Below are experts of layer 2 (counted from 0) of a mixture-of-experts language model. Rows are named router (the router's row for the expert), gate (a neuron's input weights, with its number), up (a neuron's input weights, with its number), down (a neuron's output weights, with its number) and show model dimensions 0-191. Each number is 128 + 24 x the weight over its row's rms, rounded and kept within 0 to 255. Numbers have three digits each.
After each expert's rows: a language model's description of what the expert responds to. This comes from a sample of Wikipedia text that the model never trained on.

# expert 48
router:119105112135098162137111115123102137083125100172161167126086094149131089139125116118108090093154145114133158105128135130113118095124135109097142107154119094116106153115087129110133110102123089137126098137126111159156091141140158146157136090110109113145151101141159096126138141128121158128102100140123159189150116128173156101107128129089092111172115113099094156120175133162125081135110122141095105110108154098135102097125154118139153169135178152157144138125182136094108134157140110103109154100135126137099111142179093150155098160101127144145135134113125110157168129094140160106
gate0:171107113118102128123093162128079120139148162135148145150131112138118112097134092122164160153130119124117115121095180126108127137120120133138144125098134109118149098140154124116121131165157101078161127104109177157180120096149154151113096146133167132065063135145133093155101132152116127113124170143169139112139170133096149140127091146147157102111127131145117147105157149071133131146123134112128138159106146112070098145169197124104153144110136124110142117146125103141156117128133115160113091113113128132156097184136111129155137129145166131166124112145108114144153115105079116119
up0:102156125167123125111171131116135116156135128141105135191149149126159133122154102138113093145082148134129142131106137137123146128129156153118143140122094145142089149118097125123095097157128115092129161126122145107178122099119098107130150112136119143120121143140141143111156127122079161090139149070099111117103192142123127081119108132192047099106127125127189120129113115112110119156102116152148124140136133114146102106132179153157093107128088171155122166127099128150128102118102144097129134118153155150121136108090163126128126124141158169103109128150145160111114090137173123103
down0:136116121140158139117123154154134150167086118174136115128153095115132098102142131110115136124103086121141114132135110126200139176095104136156143113125070156152134147145127093127081113112134100120123161137105173133125101129141112106147181135111134184159115119138115137126112110116118142108134136145129114121167150147117128076101152102107167143137129067106147124126105159121123148131134072084128169104115122155132145072133102128121113130124131120156172098128139131113126143107099107161147121148095104150109155117117119095132175151154139114087102123153167175072131095165135118117
Description: Nationality and institution adjectives. Adjectives and suffixes like -ical, -ural, -ian, National, American, public, government, often in organisation or event names such as Cultural Revolution.

# expert 52
router:119122094146126126091144098129109115122127110101158135126098100093109158124147151133103142120090121126110162105120146101147134110157145135110136161119135168113155126099115180082105119106131162128108112159138104156109146132177133110152088115138127123146115178087103176126077134110149124145097094129127103135141149164134179134103119178111114149130145153108151119088122136133101113134119113109176141140144132149175079166097124142169167080106132128135126098139166140121123098115098117122111140119119108104145139107117114127152083100175102126107149120116118168094079129077123080144
gate0:139092137165110111106085091152115098130147124112143128166115139119119095174120135136149093105130096175184109133120071120141113138109109127144117125151198097149135110146164133133129106104073119126140094140141133132152155141122127145129107112148106143095135091106151115117109087149121127174122135142131143121133113119145133138155106114122127136115124143115114144095088126112123097104112094111163129126113187144156139148161109131121145124132164120126155170134179138160125137112145125145101122109123130137123096107106127140081182135136102153142137089099056095044147133111112094131
up0:137128104119123144069123110118102162138093120093155132141182123132137131144126141118134132114089140113115104122132117101188138148105148137143150128135136094138113125158085137141138145160103129093121127124175126083146111132128158111130138145114141119156149083103128154111142137082172072121060144117163161167144138103088137103159094113115139144125119147113125145098104112100119142120102099110158140124107183086136122160143130141143100136098096102110066140146124159137145101137113127131122113107135126134131152120144173117079151170138147134143161081166101152131133132100105077091
down0:117112147092094129176132121123117104129099147128113148153105151152154145119126075139152147155123147114117098151122056088129119131113142155097144115111116141137114144123143125142145132104106084139142171120142119146072131131122146126154135091134118115128133163126102107149117131140122166124188140096110104104072145149141185118100145112138152169108134165090161077118157178129132109154125119135135137153166144093150165119095151085120129149144129091110145082101130123074127130160162128092138133160125129140102101071088141185128140111140152133113128136125159107111134144124137117120
Description: Name-list separators. Semicolons, commas, colons and pipes right after a person's name or title in cast lists, credits and tables, plus starring, featuring, as.

# expert 39
router:094166110156163139112087162113117109120162175112091153163120125125095146139132131146157167152095157161130084122127066125124136107145128103155115094119131086121111145121168120158109093137183122115105143155142164100137108145097095108130125138147122158130146146159127135086142175120159099121150176097125106105114106137147131114126130122124155151151111089169144116123128136141157168112157109145126107115168154118137168104089137122159120172160113130131152108171144118092133166106110149113160092150092147116133110098096169136110121135135092124136138138138132087145163102110096146142
gate1:127117127102103076144121122122120128138114096118115130133173143135085113135159136135120100156101152111156132110098104149110103125183105150088087134122124127118161162132105151180085127137151111087131120145110158125118101105117131119123113126124124117110155144140151158080078061137131117140097159143149130148163121140092126117130115117118148108103154116097138148141145085142143098152079134173148110160129116106145107148124140147131119147123143104078111139112122161133137124202176179119150097161102089100154149135161131123154150131123175148126147138132094125096085116140174140112
up1:143144088102168108110136146121134138124154130185128125150132129128093122125131156114146127082156208146150138123126103097132118123158176098108110117165132119122160147117144081151100128136135094137104138128144164143076130140090119106160126131144125110109081136108136179114136126158132101118139098113136093163134122157075099149142130093127137148116116108134133094132086094125127140127124163123162115127146135151108095139121143112147116103133114150089165104115123119147120122085131083168125098142101192088092118112132141125105085137160136108096119178145094128113101091124130140078
down1:146087109118085168138140147145138116186110121164138139163149133166176108126162113137107126125152157116131140116121093134100142125147160138134118128155100080172100117111143103145159121172159137161143123151120161130104199122132090130148149106102124091122120165157080153111165121132128118120149130105119102103143120144080085119100132142128119096125093145106164166126143094140095143129149124110151092136110130150102162140129093114116113113128130153116114122127122125143175143171148105142145144115130171126137125151135121142128109064159098116072095114109143102111106154172134146170
Description: Spaces in stat tables. Spaces and pipes before numbers in sports statistics tables, plus name openings in table cells such as Stan, Ar, and degree signs.

# expert 56
router:127134138163145165124136131114103121133162117108102102117070124082086168136111128116130144158094155170152083100129096138152156176085135160105134143162161103126121146110147149111130122179140175109084128140128128135126145157129113093171145157174167133139108106181107134104124159141126134087155147157106122084171077155170125129150129143119129153122115132147161128126155123113111131126119141117074151137109121143092136138153111080124129124131144138076139138157151154140131135142139168127116123083117138158130119117079114179127122125119116132140169156150142135155106159098120122135
gate0:157123136154120138143098141165147123152131165133155136131157160141130185163122132124120119121095135109108146136125100098123154156151114088161120133175091107114153099111130114142117134110101140124145135126100128147184156098125092156131132136117129125146127112102140146125161145152081124138154153186139117108120130110083145195116162102172104108137136112137136109123134126134131137143169162135103116152122131115133112100114100089096112111153127107112127146118131149159116155153202126094150127135164098137090148084112169173164170169106097110122063098109105133160121129110125108134
up0:118141099109108126142093117138111159109135128103147134150153134115079105129119121162148152160173097058105103111133119123147118151113156152152092126181164118128098131160104088105143135159111171131139138170112103127122136150133132118133160151111108130168123111121145138162122158134137124110123113114116113170129171126140133157061106169087109157112106084093122129135139123100125100111131129111133113134093151119092174149161121148108134141106097175115122138117119134146135120109064102098156118147137197101126088164115118103107121099137137126149096106115123133079120135116120077115
down0:136124102127144122129093102130160160056043109105120135089129151105107098105142182096099166143175106102089125128139146111111152147156161168136080116148151122133133120172113107132150186146095148116134138129103123098101137152140123150152084138110167136119169117124102112117102154105086154105131105122116156161141128089124159127120136170155118137098132156160148114151149109154155137128115122107110124106140125185113134150169148130150133138114158167128159121083099117126125144116070101133112125150149141100129146116141130144125145101151145105152126155114149120136151136134114106118
Description: Table cell separators. Pipe separators between cells in wiki tables of rosters, filmographies and stats, plus month names after day numbers, such as 26 May.

# expert 23
router:114157135110121086083136094178098113170100135118104125163176111149091085143146120098133127122150111137086145126145136134160110148157120102092163112144108099112113094128142096138168162110113119138142124076110117128127129163152142142125078130135155170137116141099128119139112121141127091141098141111154144118162124160131093122110136152121119064108139164151154113091171104114129133141135104123177127143149114105098142089137120119104162141136127123131180135158107159172173134109135134124126124116119127145101085131154062153130089106140133137144155120148154172109105101170138150151
gate1:112158132117151129100125109127116101157108142137134106162118102092156098116116066140139116126118095110122114104148150145150117146147089100127085116124136150140128122176119099112116119172094146134142135144163119144099089128160133148178094128115127112090081104109084134115134126150110097149141124170115105076116112152122127115143138122143099096113121130112121124099103093095157167150105155164145144121093126148115164166134122117119112159114188113161130138069114094116132140112134150130145103089139110158093193140152113163121134169124096168149100157145130114144115143086096146101
up1:138131144088116083172183139142136127118145086165123159131140150182114139128157135101131166116137146168130094149121120116128130116086126155136114119107113141072152095165136118165154164108123128099086131159143146100156128174114096173128112103170121124146157119158105103144099133123164118120150104148152159101132088129140148136092125151099127093159167108092162157123164131130146100138178153108158095152153137127112105114126138161148145137129089145120119166122107127151121108135110114158150129157104158157142132149113121126147173133139127131129159118178094103136108087161163149123
down1:180115107131098143138184129096181153122145187171098129173150147143138134152139081157121141137125161138159105086152137115133159107151130138143176112116124156141122090113174105189134115158135148129101130128158140114116134113131116147157084139108079133121164103134094147138117125157152142121123132147149091115151092124119143155084154127092092167177141156140139136108090087139110177119145137130091122135163100143093111107114134166134108126106090135141118109144116120155106116140134071118150125149144150137115121152128112121146119112127120150140113136175124162142149145170142135150
Description: Digits in years, tables. Single digits inside years, dates, track times and table numbers, especially 19xx and 20xx years, e.g. 1964, 2021, 3:24.

# expert 19
router:159143153099135181111117152121190088128141098134096087115134128123136162133107146169133116142121159129180134166102105108118104155156135104178156126123121114131127113169146162128097110161169124112114138145165147136140133098120154156163168147134104114118107168118121118109169114135131123117150094108130105134150086106146120105126164116159122122123149127146154098146125125137125161107122112136091077091119165136130173131166121079138094129106053123134157131148076140100132134111142115110138148129128167129171129116143134161138144109071123168127137167104101137137129116147137118163
gate4:158181125144129130129102114112080078096164130124123178118164123156146133143140098081083104131151113157110132105173102118144145148142083112074108118083143146083104170163137111136139108106116147152145133131096141119134095124138127166132111145103115113078141116091140138101137121180093121136107106137128143065125149095126124108137145102108127116141157088125090109102130119100120135147150175142140124100140149137117103123163122126126147134118140114120139160103158107095151131149154105099140117127105094158114156125165104096126104113128119187151087118117128115109106148114073130095
up4:118146176120163119109163096121112113121102133149119141141140118097174170081163085136145124119123132103132138116152105112123136128096159133124132105131114169126120125111111148096100152054167125109165113120165162107115136121146152136096122134092141104081110067158167102143154166139177123145119113164104147124138116140144168170157138119113121128117123102128143115087148135134109126067126108125151128119125152069130120128104137150100099117123110140128093156154104173167154131172104128165134103105146098097131131128112132101153100109092132117164106112134096156138161118120154114100
down4:144145095122110137151122140127116138113163140135161164171126093126166102133124127081166130113093158107162106145128122152138181134109150118126109149126138108117161130138113084147124146091147177110103117109138113133157165115094148145129172127133157137131161155142149184124093086083165125142122126171139144131105166153125105123182113092125138111114130114133085137062159101154129134132096123071133151147100135110081141162119144117141139156113131136118144161073125111138156129102103132092150143163104121111140149096132121077135129115162138142096090118125130139138155124093138142088
Description: Short words, single letters. Short words and letter pieces such as a, A, no, O, Ma, so, plus nouns like time, day, series.

# expert 55
router:117114134110117075135113117124129132099111144119109117124141114171163140137088114136137151147121137168109142154149191141082109175107145138166138162112141139082110108115077126138153126140136151106109098107151128112103153151089111090133109157094165118129183083092131070116115152149132139151104130115088112087142099131123171127123107104117156133112134123129093152111116107134126132139140171156096134148141149139151146172103141109110107127139120123124165097156158117172125109133123146147102163171172133111096153148161165107162108081147137125108106136118125118166141139128126154074
gate0:111123141096111098167109116134099125131132121119126159153142137091142133111133107099123123135086091155157169149130132131111149098135156184064132145148118172139150143102070114152138103158120091127102098114125132138131180116085156119151120151137092098145140120123131135130181132153099131127109128142087126173137102091135142073084143144131117109114100174091159132110103118118133081110131152150141109148115142174124090177150113126173116118119154091121119121143111107155147156132107132159078150129134151126155115107138153149114134065123110108108168113104139144139108147133105142148
up0:137145120146149119111125166157108126080172148127095173116141146119141123105125081107124123129088162120125133141136151086130151120092123136130126142112116169128127161088093102161154099140156165119123130140158140122119117114147142123148110153154150116118117168134126112169159108128119143102118098130131125172165144137118156131139105128124114117090111107111159148111094110110120105191140168141161155130095101131119078125165094131156112142067102161147116140151101130154121139140148160134084115127119129171139125150137124182111117123145123191099146117154136140106090125140043129089
down0:144159130151132115134105146116126117151128089169142089135151108126099154113109123120144123166158122108146138071125146125147127125144144118096085139137121147102122144170063124098147155152161066105177098084147168172064127138124137115127092142156125126122136122091095082150160103139093125099118112133114156098099142120140149090099094100138087120106085150129143139161139110134157093110119128145129147147174102139115108176123129149119146134103128120114136112145122138135123129167124144119115167116106104143109098122123122118088125113104118139092111137085087082118134108149136181142
Description: Capital letter pieces. Single capital letters beginning names, abbreviations or acronyms, such as G in Golf, S in INS, B in NBL.

# expert 38
router:150150112112130121091179150145132119127108126072101129114137124086130158136154066180094128105126113088099152128148114147125118172152135166100114090120095161150124145141123129117170104110099108141117183144158111147127112125158123146132117123120124098143158135146119116154086150141095138117109125110167147130133127110101082184094171119119151122140115100140128126078125103155137119171148129117162132114118103145137091122091149099158116086142123139142148152145100131121093137111161156090087084175187138122116119131126123128123145100169092125121136119147111120097091143132149133099
gate0:174119104130126157122105145161114133204173108079114137115114166103105123135124135147130094132114115136111141096147086118135095127085121151162133107088128134080172124146138141158124147118144112121157108112139138129124139117086122140111096164072099130096117117130138073148132105131123100140133111134142135112132123130102146106155123183126100109164074146123101138157105123070096112122088092118083143104120164132140123164096129133091153139156106112111144136140130135110138125107158064158169117136109145148134114136129086158162169129119097116107099128114106110130138124132104091097
up0:125120134097147147139124112072123120099149128156122142189089092155123128127123107100103151158156138148130137161129176122094160132133100105128154163151121124116113112089159129122161151122100118134109129090121093147176096104179082141130174126112153136170128144136128094103135121121132143160097074143138134115150139120137075160130139153130138127160137136107176119114133080149123070090119138112157127128131088129119076111144124151127121162099153145150123153154118137084151111128081179113127139146127108123135095107105115114113089124131149193113110144129151116121108168114109132115
down0:139117135176149158077159117108126165089102156123175172090096119161110094115122111092092131144105137113122109131099134071142136128145125150146140135093122179129128122128085114140146108146121157103105102116142114166091157145116114151127135111124148108147129130113095144157145112122113131110129097140144124136138134120124156096113125141107128151139183122119103132143148177137126149073108136152093071179162136140152128106136097093174097147106116112113108140138133144163089130131149105095146109174102103121117167160124090101103164122121080138106132132118153109145164093111156118158
Description: Foreign name openings. Opening syllables of non-English personal and place names (Na, Sa, Ka, Ha, San, Za), especially Japanese, Spanish, Slavic and Indian names.

# expert 34
router:135114147168112104123143086097109094056094122108093107114135108132145122139090146142132095120155140154104125139115128127115126122139155142124124102092111107106096099102111160123119121086140155126127114112121134123140179125088106141156092145126141145166166120066153108178124109125089129181159158113112132105135104093107190123117089120125153125141132134093141156135169126160110113150138117130090116128119139118146153133121162062132169148139158094133137116170135116160107150144137123142105173128127156114118164117135142102105100090151109131131074159111125115174149141119152121101
gate0:105167119137099142132168141116135121169109136101131160126119118087132148124156125163127103104079124108094137110146084126131124172173120132118134140089123130111158125138127140116149134131127148135120154138113096174177131118138148158129103118125111150133113153082146108115095110096148082114138142164198129144121133109124095142114126091129121107155130131105165141077101141157153150106144049148125156177108123125098064135135136135135138115097118126131129102188088135165117135160146120138145125109115151143068142126081129116136147110153136166086125121128102143136120116103099085118
up0:090037130148126126128105144101108155101116130152076095103136141132119115116128131130173124138125145096117173144148126126141129130129138115112115104134112105126118147160120160179136113157126105157138112097162140096099130129089091091141127112119127145125095119138135175197127128124125158102101129103135143120145097169112133134145102162136128114145109126137147119188107113115119125128164170155122082097131109141090159142147122141113141163103130146145104111122111134052144131097109107085150116147134106123156107136160154109104142180069137088153123143146151116096145111146115152141
down0:093087145130126126169141142165149090136139103136111151090143121140148152123138121124127091141158126168111101115142102102089135140120096145126154102150121128127112094161144121135139127122087100115137143089170162080118154140135126077144171126120150133156148133112152103146154134098125123129135119136124156166110105120127099146090148111133131087119151094119140103159106116164136170134073120134134140188099189114105129082137136202129151138129131143157115175111099126149144136109118139123129114167091134164108115126098150080157167134122181120108142103098104160111143137149108113118
Description: Capital abbreviations, codes. Uppercase letters and acronyms such as country codes, USA, FC, EP, NPC, often after a dash, pipe or parenthesis in lists and tables.

# expert 49
router:103154110150158159094174153126072127104127125078099106106085146079129162111167103154141157128114150128149133158158107116149157119104115166143108133121149099113137148121087138120124133104119167106101111114128121159107112145104133097150174116157110087161159121158128147125097104146152087122132093106118138104152139111100183157147130132107177138134157122084146119114136129102145149121094144098153122151129075142139096146107128117126129143147181099123134113149132111125134146160104111166143110101138130131120119104093124175132116157130162147137147156136128165155114183086165123160
gate1:145145088128141129101115128121115119143113109110106146128121167134146129095166153158147153110166184112160125148161104103161145138095167104125151123184140121123110121104162147123107129148151092130149116139119110083125129160123162121085150118120126118149144144129093129130150166126135129162121147140151132125105170114114175139133135146075168105138127113095148111141183161130107117158110116111095102131169109135084116140126114136117101133130119127145111075093101167138162076161115155125105115119141139123155104125105155105169174091175167117137129100126087161138158119090171139155
up1:103118126112131147128150138107122114127137124127126139092132079086078143105115116127099122140123092140102152106085121138080101138167073118150086153118126098150118123137107098150140123119122162139131141136114140139157111103081121131149147139156120125131149116121153131133128096141117144072111155107135074105125132134113100136119120079130104122096119167103094143117094131132168138115131148164193143145112128118149162115094123140101181080099153142090117132126136113123054173066114135120105128157100121103097144086141118119136178116095105099142134177107125103118119120158119142135
down1:143116120131126127119125159124164067109103097090119145121143171150145124121122188117134101127114111141083105160115142118119112162101127102090140123088139124094103098136138156127147160107132111144088128185140144052111153146135142098115085158140091128153166093101136131136159117145109118108119123157102133143104100099118120099126190108104142129127102128099184129133101130151126091133150130116142117124182152114115155146116139123112132115132132172125146113152146122078114097142164078117131125112158117160154156169133112135135066145143123127142144147094107098122149114139170129141
Description: Table column pipes. Pipe separators between cells in sports results, election and medal tables, plus country codes like ITA, GER and words like against.

# expert 58
router:113122105137084172125103091142123159113141100179189126111131046106100089140123120134100116088171144136115161130121129112120116105173150087124065108152143120065132133119096123103111142111120090138138109119164120166150107112142180127152129126158098140188131160178150119144137124104120125131144079152136145163132111158151143105090133123091104147147151147111101139119110115173124130126106121124085129125140146110143146127099126155103122090115119145153112154135125131106133107154140142114152126111149122109129137137132100150109110153107102104143097141086137098111167117104131149145
gate0:137167119138149119072145117108130160132153145128137174127142131107116086118130063148129132144137127137135126201093110122123117101153140113164157118088122118090164130161152136130150112165116123090112119089102144132143129072109114118101117115149146122148123133151097105124108107139149116159123124144143150114135139106156094148125088119116128115137132144149115113111187125121089123170121132153129119159126134057135086134090141149157191091141153097070164085115141127126125119109124109109087111137088097105129112108128135142159099109171144168134135146154094138092141130115150143130
up0:158146125145137146138104118141155165152130183124135169122085156133110102067129161150144142142131096130155123124142141136085107126116096086108087139116154135124191117117158125120088128125109130091099108196150147146106101134115130101128110145096123140161130127173134111096135167124128139142113139148123172120115128089167143153132140114115144158123146155122107096086140092119162155170129090160113148145130116110077130128117123181117128101123146136094163099095146137156156165119142120144156139104129157134100133146118137136158120116152137124137136081107139108100142173069162147136
down0:130126138115092128199152127123094164125135139102130156147125144142113084152153097133108113123155122127122142130113134138113115083147144137109103107139170088157116114134136116140161147137148146161137127106154119095116138155133084135154145147116112119093119157130139158155107101121141158081101092159098097109101085135103131119129066127083062173128122146153114138118135135122129103134133141131122117172164125151153108136122135102096126159113157083107079138129130087123121081175126128085081133156145154108174129114168101165123130166118113133132128178105156125130133117117141162098
Description: Descriptive modifiers. Adjectives and role nouns describing a subject, often after is or a: best known, American comedian, English actress, national, professional.

# expert 4
router:136133158108140102150135138108111121077159128093127115157132155076094146150101152133098146097111135165146121117169175103145118083101171102122116128093167119119142113099125138115090154156168118114112132145168131144114122086129105133174102157150147114125124180107123136105113117125141106110132138129117104141135160167111137138149136144128129125098149128108150088117130117129091095095147159148142170119087115082163114120161182087134141117109168098086149064094146164123161101128139114115107123125121117089155111121159077154114150150126150109100142112119142122152089131142108133144
gate1:139171136125096142134128114112134139104127106083149120131139156123095143181111127171121107080125072106084122109122109125152106117135141107122082136129134130126125126103158103141110133105087159168143116080148111122115125155120152096127109127134146137129134138130135173152091143130121151116191125095090126140100120107089140115119141152161144149151162082131111114157119104065119138142095112107128137129141125098178114138125161080116135163155134135090105137111090079127117115134101079121133114048142114131173122110126133150142148152121109119123101124114124179102172114146091116134
up1:099104079117121097128159172107153170113115146133139163150115105138101127136161131146084117098111139120144139147102108140133135166122121135080141141135168120105131148158121109073152132125136101060135080140113086105117123152116100147121145061083155125141134143098139156168135122086117123150134158199136111131089128100136181119108137100129127079139131178157088116145131141153142153134164130128127140107112087129130117140160146110115121167141124099099107129122119133105124093153139079171111139144134141132100151152113158103132141121151132091117132134157150141096137108136162150117
down1:163071071105174099157158113096133104138116149141139155113153107162136098146156146162072194122124149135163116138121146132133104094084121136117112120108109100139096131110104122094174160142161108148110158128130106126125119094163148141145105106137129118120132166135130159106104133129113139108127107151112083111132088131159156101120104139136124077114116147111136151139131105120100161157134118093106109138104110129134142101142163144113119128115139111137137148133147150121158096089083126168138143127149175153120164151156116087066116161114147156118146109129127143140092107147177167152
Description: List-field separators. Colons, dashes, equals signs and pipes after a field name or date in infobox-style lists and tables, as in District: or 3 May –; also words like including, died.

# expert 61
router:155096135117145176106074130137096144066165159156142124118130091145153115135125124090116124109114103093163161136141169112119101110124127109086111172089138101128118131109116104169120132122104145117141108134116083126129154118111173128148148110129096123137148083128162174129139158157143111152173085133150153114092113188170149148144145112122111110116133096153141135139107096128097128116085101145083110151166143106126154128097116131122166114091127101063106140101163111126111131123111152091124131101114083145109121147128166171157137113115144134109142096106113098132124140127128124125
gate0:118125127116127110153090140135118155106098134119124131148137103149124114117117092115161126101095065138161158140145102147112111106177177090110165121123187158148125127141141097137162151151089109117139141094130176099084129129129140147106111122120109129140099127146146103106142176157112115146104123165126086121120097117135126103117158102088150115136143134147135149164141118122122144097097113132143135087105123114095159141094140157082121176135135131116093113113156070122102077152182156107123154158163170114139142119170138093124155115119129155134118104106105086118088138122124112097
up0:136123119149120159129117130166135110122139152121099128147156138112085102120118126089144131136075094120143136166104125126118106111107115104116136155112142117071104127120113097129153141115170140119128172113154114109124098086116146082082098139131153147147110122138162146155154171143118131134104142170152148107111125106139133140120129091136145108112146101118111116126199108087084150098139127111147136078177139116106157152075111165126143128115147106175105123088119154167151060107159164136110099139146167101149123132153094119108171113103145109144087119154105120103145130107132143136
down0:112144114120151140141096104099127159120128091158149132131126126095135113115127106114110108149109129174175166114186138118130104091138174092140122145192091123099080139173089119066136161071155116153117136148141098136084110151115104094124151127150134113134162150142112094112152122114158105122132132097128132146132114115120112112097057091147100092102141171096130161115138137128106127092134124133103126117118145105147159165100135168113100119094125130146113131074137139164126136147122101110161109106118135088137125077148115132094141118090145134112124098127091106132120137120120137124
Description: Articles and adjectives. The word the and common adjectives following it, such as young, new, former, early, high, and superlative bases like youngest.

# expert 42
router:111124140165144163129117159125150114174139156135104091074131127095142100168173159121168101160164197108091124169148119130139121151085157097142146139132122122154136130123106096138161146076136111108153117149136130113114158122107132135172124158123164168144139144120137133090106163183150091128164147163119110075150101119130137163122097143115078139102110132137100106111126106106134110093154147172123109130139107099116159136124131074111149148169115154158163151145127130147105145101108117124146136146120117116121132135140127114099158103126122069146145131150157131122115109146125163131
gate0:156148137174109108109131124157153158143152119117126120113190180157118116135162124132115117100126157122113162117091125150159130146109162120146138115128131147071139143103123115138118195110174109157111134130108127101114074120099134127137148144098120114097127157106125135123130125149100141145108182102119144124092121162128163125112164151071150103175159107127156105097110117148179098161148140074174107139122144131133134165136142100160124138127152122114157127111137119088132094149123160102123075160165137128119150107141127097129141119113106140137089106089144133094137105104151170120
up0:131119158146150152142141118134115097118147147126125158137113106151138139154117135188098125169080167110145090151106082129154150158108138104125178163114135140118130122149166117108150081104115116123167106116118105101112174132133121094131136153119105120095094096143147130088135098134155132140154136128145138118111116152094135149129137134159134143128086143146121089137116125108150121135132095149075101154184169124144112171121142114095106120142136133108102110103132065149116106152091097155168122139124115138109169137120135075189137108121102121096117132136128149095142169081153096160
down0:106106180062151126082124151136116115132104129113124100136062130152116118126141120146127092152070101114106131118128132156159111097156152100083131092111144133110061117131132110124133150147173121146144128139147100107159153137085142144139150131117100115138131121127137154177127132149147177131124122139141120185153143136159078161135117127135111128148150150132147145138115153133125161119115177139154082123134111123131119151129161128135127120113140096113108124155145151103115130121129111103141180087129152133146111126081117123136103120071137168128185125102146129123150057125123175112
Description: Digits in coordinates, codes. Digits deep inside long numbers such as geographic coordinates, ID codes, stats and year ranges, plus °, ′ and ″ marks.

# expert 32
router:119114160103128163144153141104132089076105130124101135159164144119103109129119084148143131118114149129135148144089135116139092185101093140148127119097117140134160143137182147118194131143097112167113153124151172157147074134151165147085125131120087153153109113139143099118136147114115152142122118129112173137095147148123083113104182122110143145121111116128104111150133120165180142176112161097128084108150118129124105119113133106140122115095128162161160150152112144133140152093148131137131084129132067111120108123121119119104126146133097143093130132170090117123145101155120131077
gate5:173156150128155168121125100110132143107135118109089122079136140133149111121159124119093112091123144116108100165111115087145110123148111144100117129095151089170115149112108161110114142133106133161116104164171155138134131086136106119132118091151081110140137094117158141136144100124105096129154116092120173152127102077117201147105148147122119124178159117115131126093115165137100142133136092099092134108128116174129099116110116119118110121127123084096136122130137078106092131157135150106145121134112138095168065117146104123152096141085092110088134100123107126132148154152121126158
up5:081155129110096119143160114194084125096152132143166096138123144109211113159165108100126164117122147135142075136114138125094121136125130190144099138125159133101161114129169147094167126141134143179117115140115134144151159128115151103125097099147124127090096156180111124098137150119149114111106165137135101132135118151095104121112178154125092152118109144133137155140111139152135136155153161129094150122140106122108081149149120096089128152116111128127160137136107109124119129155119149110164126144099148142118153119077105175137155150141104134142151129096098123120131143147176124135
down5:133115143102135102100120124124166126114123136115119136150155115123140182108129144133149133126133146155151161137108154123123132182144098150138147127126058079108125118142105125145190106134122127101141125139119169197108097140105108113105160122086123108140099150156123133128104104137125152128172100123129118087121138137121119135149117112108151131102112115164113094092097105094131149145185093146165156132112096112101134112175170143164125140129145138084135170134128155175153185147114159150129155122137104098111092088101129115120122114171145106100088131154176136116099106135134112116
Description: Syllables with i. Mid-word syllables containing i, like wi, vi, ri, li, ra, in foreign names and words (Lagerkvist, Wiley, garrison, Pilipinas).

# expert 2
router:165133099159121148108110101199134137087133131172166154141135113136144122112118098098134127127132124094170164142121125149148120106156141105145122127122091110078140142141105089161117164156083126129159109119167089159128096129139115112111169098117128140179128115132185134133132146151125128135123099112171167161097106137139173160083158136121105117118142153160118156120171095158138146117145128113141096135137097117063139143133128124113103139090129160122099113066114146129148109110137149105150076131108124118139148128145128144111149113099148121104096144110088107143139126077146140141
gate1:142169149103109120131141104153120100126089087140146135107165140197132170134098129150137085116120162132118168139122140112118124143112141126118177110127112096128113117140155117099122166093108144164167177102119154099133152185113147131105131125120105129108104137143147084140118121148122072140154110136163142120075130133127169143139183129153114118146104132146178101101101111139083146111095118098109101113099129111147130139129129122122160128175143103159118129120132143123115176144176115100123157137156172135154140108106113154120111147138133063105121091123125136166151136105154147100
up1:102145155167108181119124157191136147127133163102114150110196108145166133157144129139064177116093144160114127138120116134123128149159148128155132155127112112115110152117127155158102139150136159135114148139185141110142146128149134114132131112141080132123087109125177105147073134139094128115121145120105129134124159127084128119164126130167129128141099134151159128129105123134101143079097106102115110124118111185133178126112125155169137162073098121128121125112112166152151134100109141130136112168081131125116148143134172126104128112103133149153121137153155153109144119191119137118
down1:138160099138104147075119138113120126127136136122105106159115116124100157137151153148181166164124148151173109135141141096142099102084140105117115129154148145115137119141154138177098124120157135090102115151130191156117154127155120095137139170116134172105138112122141139134109145095132152134122083169131117134146124122127125135108123152125131134135131121142101134108120140123150162110126136175111140112112137084078109127052134131128110117141117211153178150117086103134115125122090119148118107174175102149115142121116079117136105120150110191153182129124135143129133144118106125102
Description: Determiners and quantity adjectives. Quantifiers and evaluative adjectives before a noun in expository prose, such as significant, several, some, new, many, various, plus the and of.

# expert 27
router:127165104127111101128119124137112162146129137104158145122107140099104142140161099132132160120127101111110143131135168173100166145155165199144133129143114153150084103096126139179086121165120169114080098153116157111106160136162120110175092078121119158101149150119162122134141122155104140103108154109133128172143139092135103165119139126099112125139098154158124123125119161159151104169159137114144151135113138140145134148104127121138163105132086154115132140142140130103104105147132140132116143171158124123114121177103151204133142133141123061162136107116135111095088135117132136122
gate0:164177140121136105137134108138171101117081130119124131092151251156149097154134159148123169145137109123124164131108108160101171128112118121094118153134115180169089155116158128156132144143152094135117167115164135144157117175184164145127144140112132146147143092098145138130152134158097124103137096124118088115121132102102132142088133130151148158101154128103115137129124126137095141140131157104159127148138121105119125105091137138102155141101136141099117147123115144155141150168133128093115124135119100140158114098123113157154132122081136142147130140107169105109138122087135135114
up0:151145073119097143150134150141083125163102119118139095118098169128136116147170151100144155144110118092108155124127132093154126120073138139103166145082113128097104144110125123149117133134108108143135191152160143120117121117124130113132069102131136132129140110075131145071085152120143172136140149136088124124085096156137117106115120106055099104134117164124139145117163154145120109157146103126114135170112116127119126129130103118122144142091092159146151123108147117112160138119130108140117175096176100162098137142128126174102154139112156123143145126098177099170142111118146127121
down0:081108142122136136137097139134127156101146119105104092134144105139117179162122147141121114122135119139166111140157123098118088115146116099137135128096158107130100143116075067097114097130107133104136127095117142202142139124125112160117115122154142137162134109145141150127112108131117158138148131127133168159092058144144113104136119134093112131095176134127119141129134137093121107128134127175179090141135110128131138133100168105108154074098119121122123096116091104070106111096117141132113142120122152091173142144149088105114089159160133123084101129157114147096147157082127143154
Description: Personal first names. English given names and middle names in person mentions (John, Richard, Christopher), surname endings like -son, and taxonomic initials or authority colons.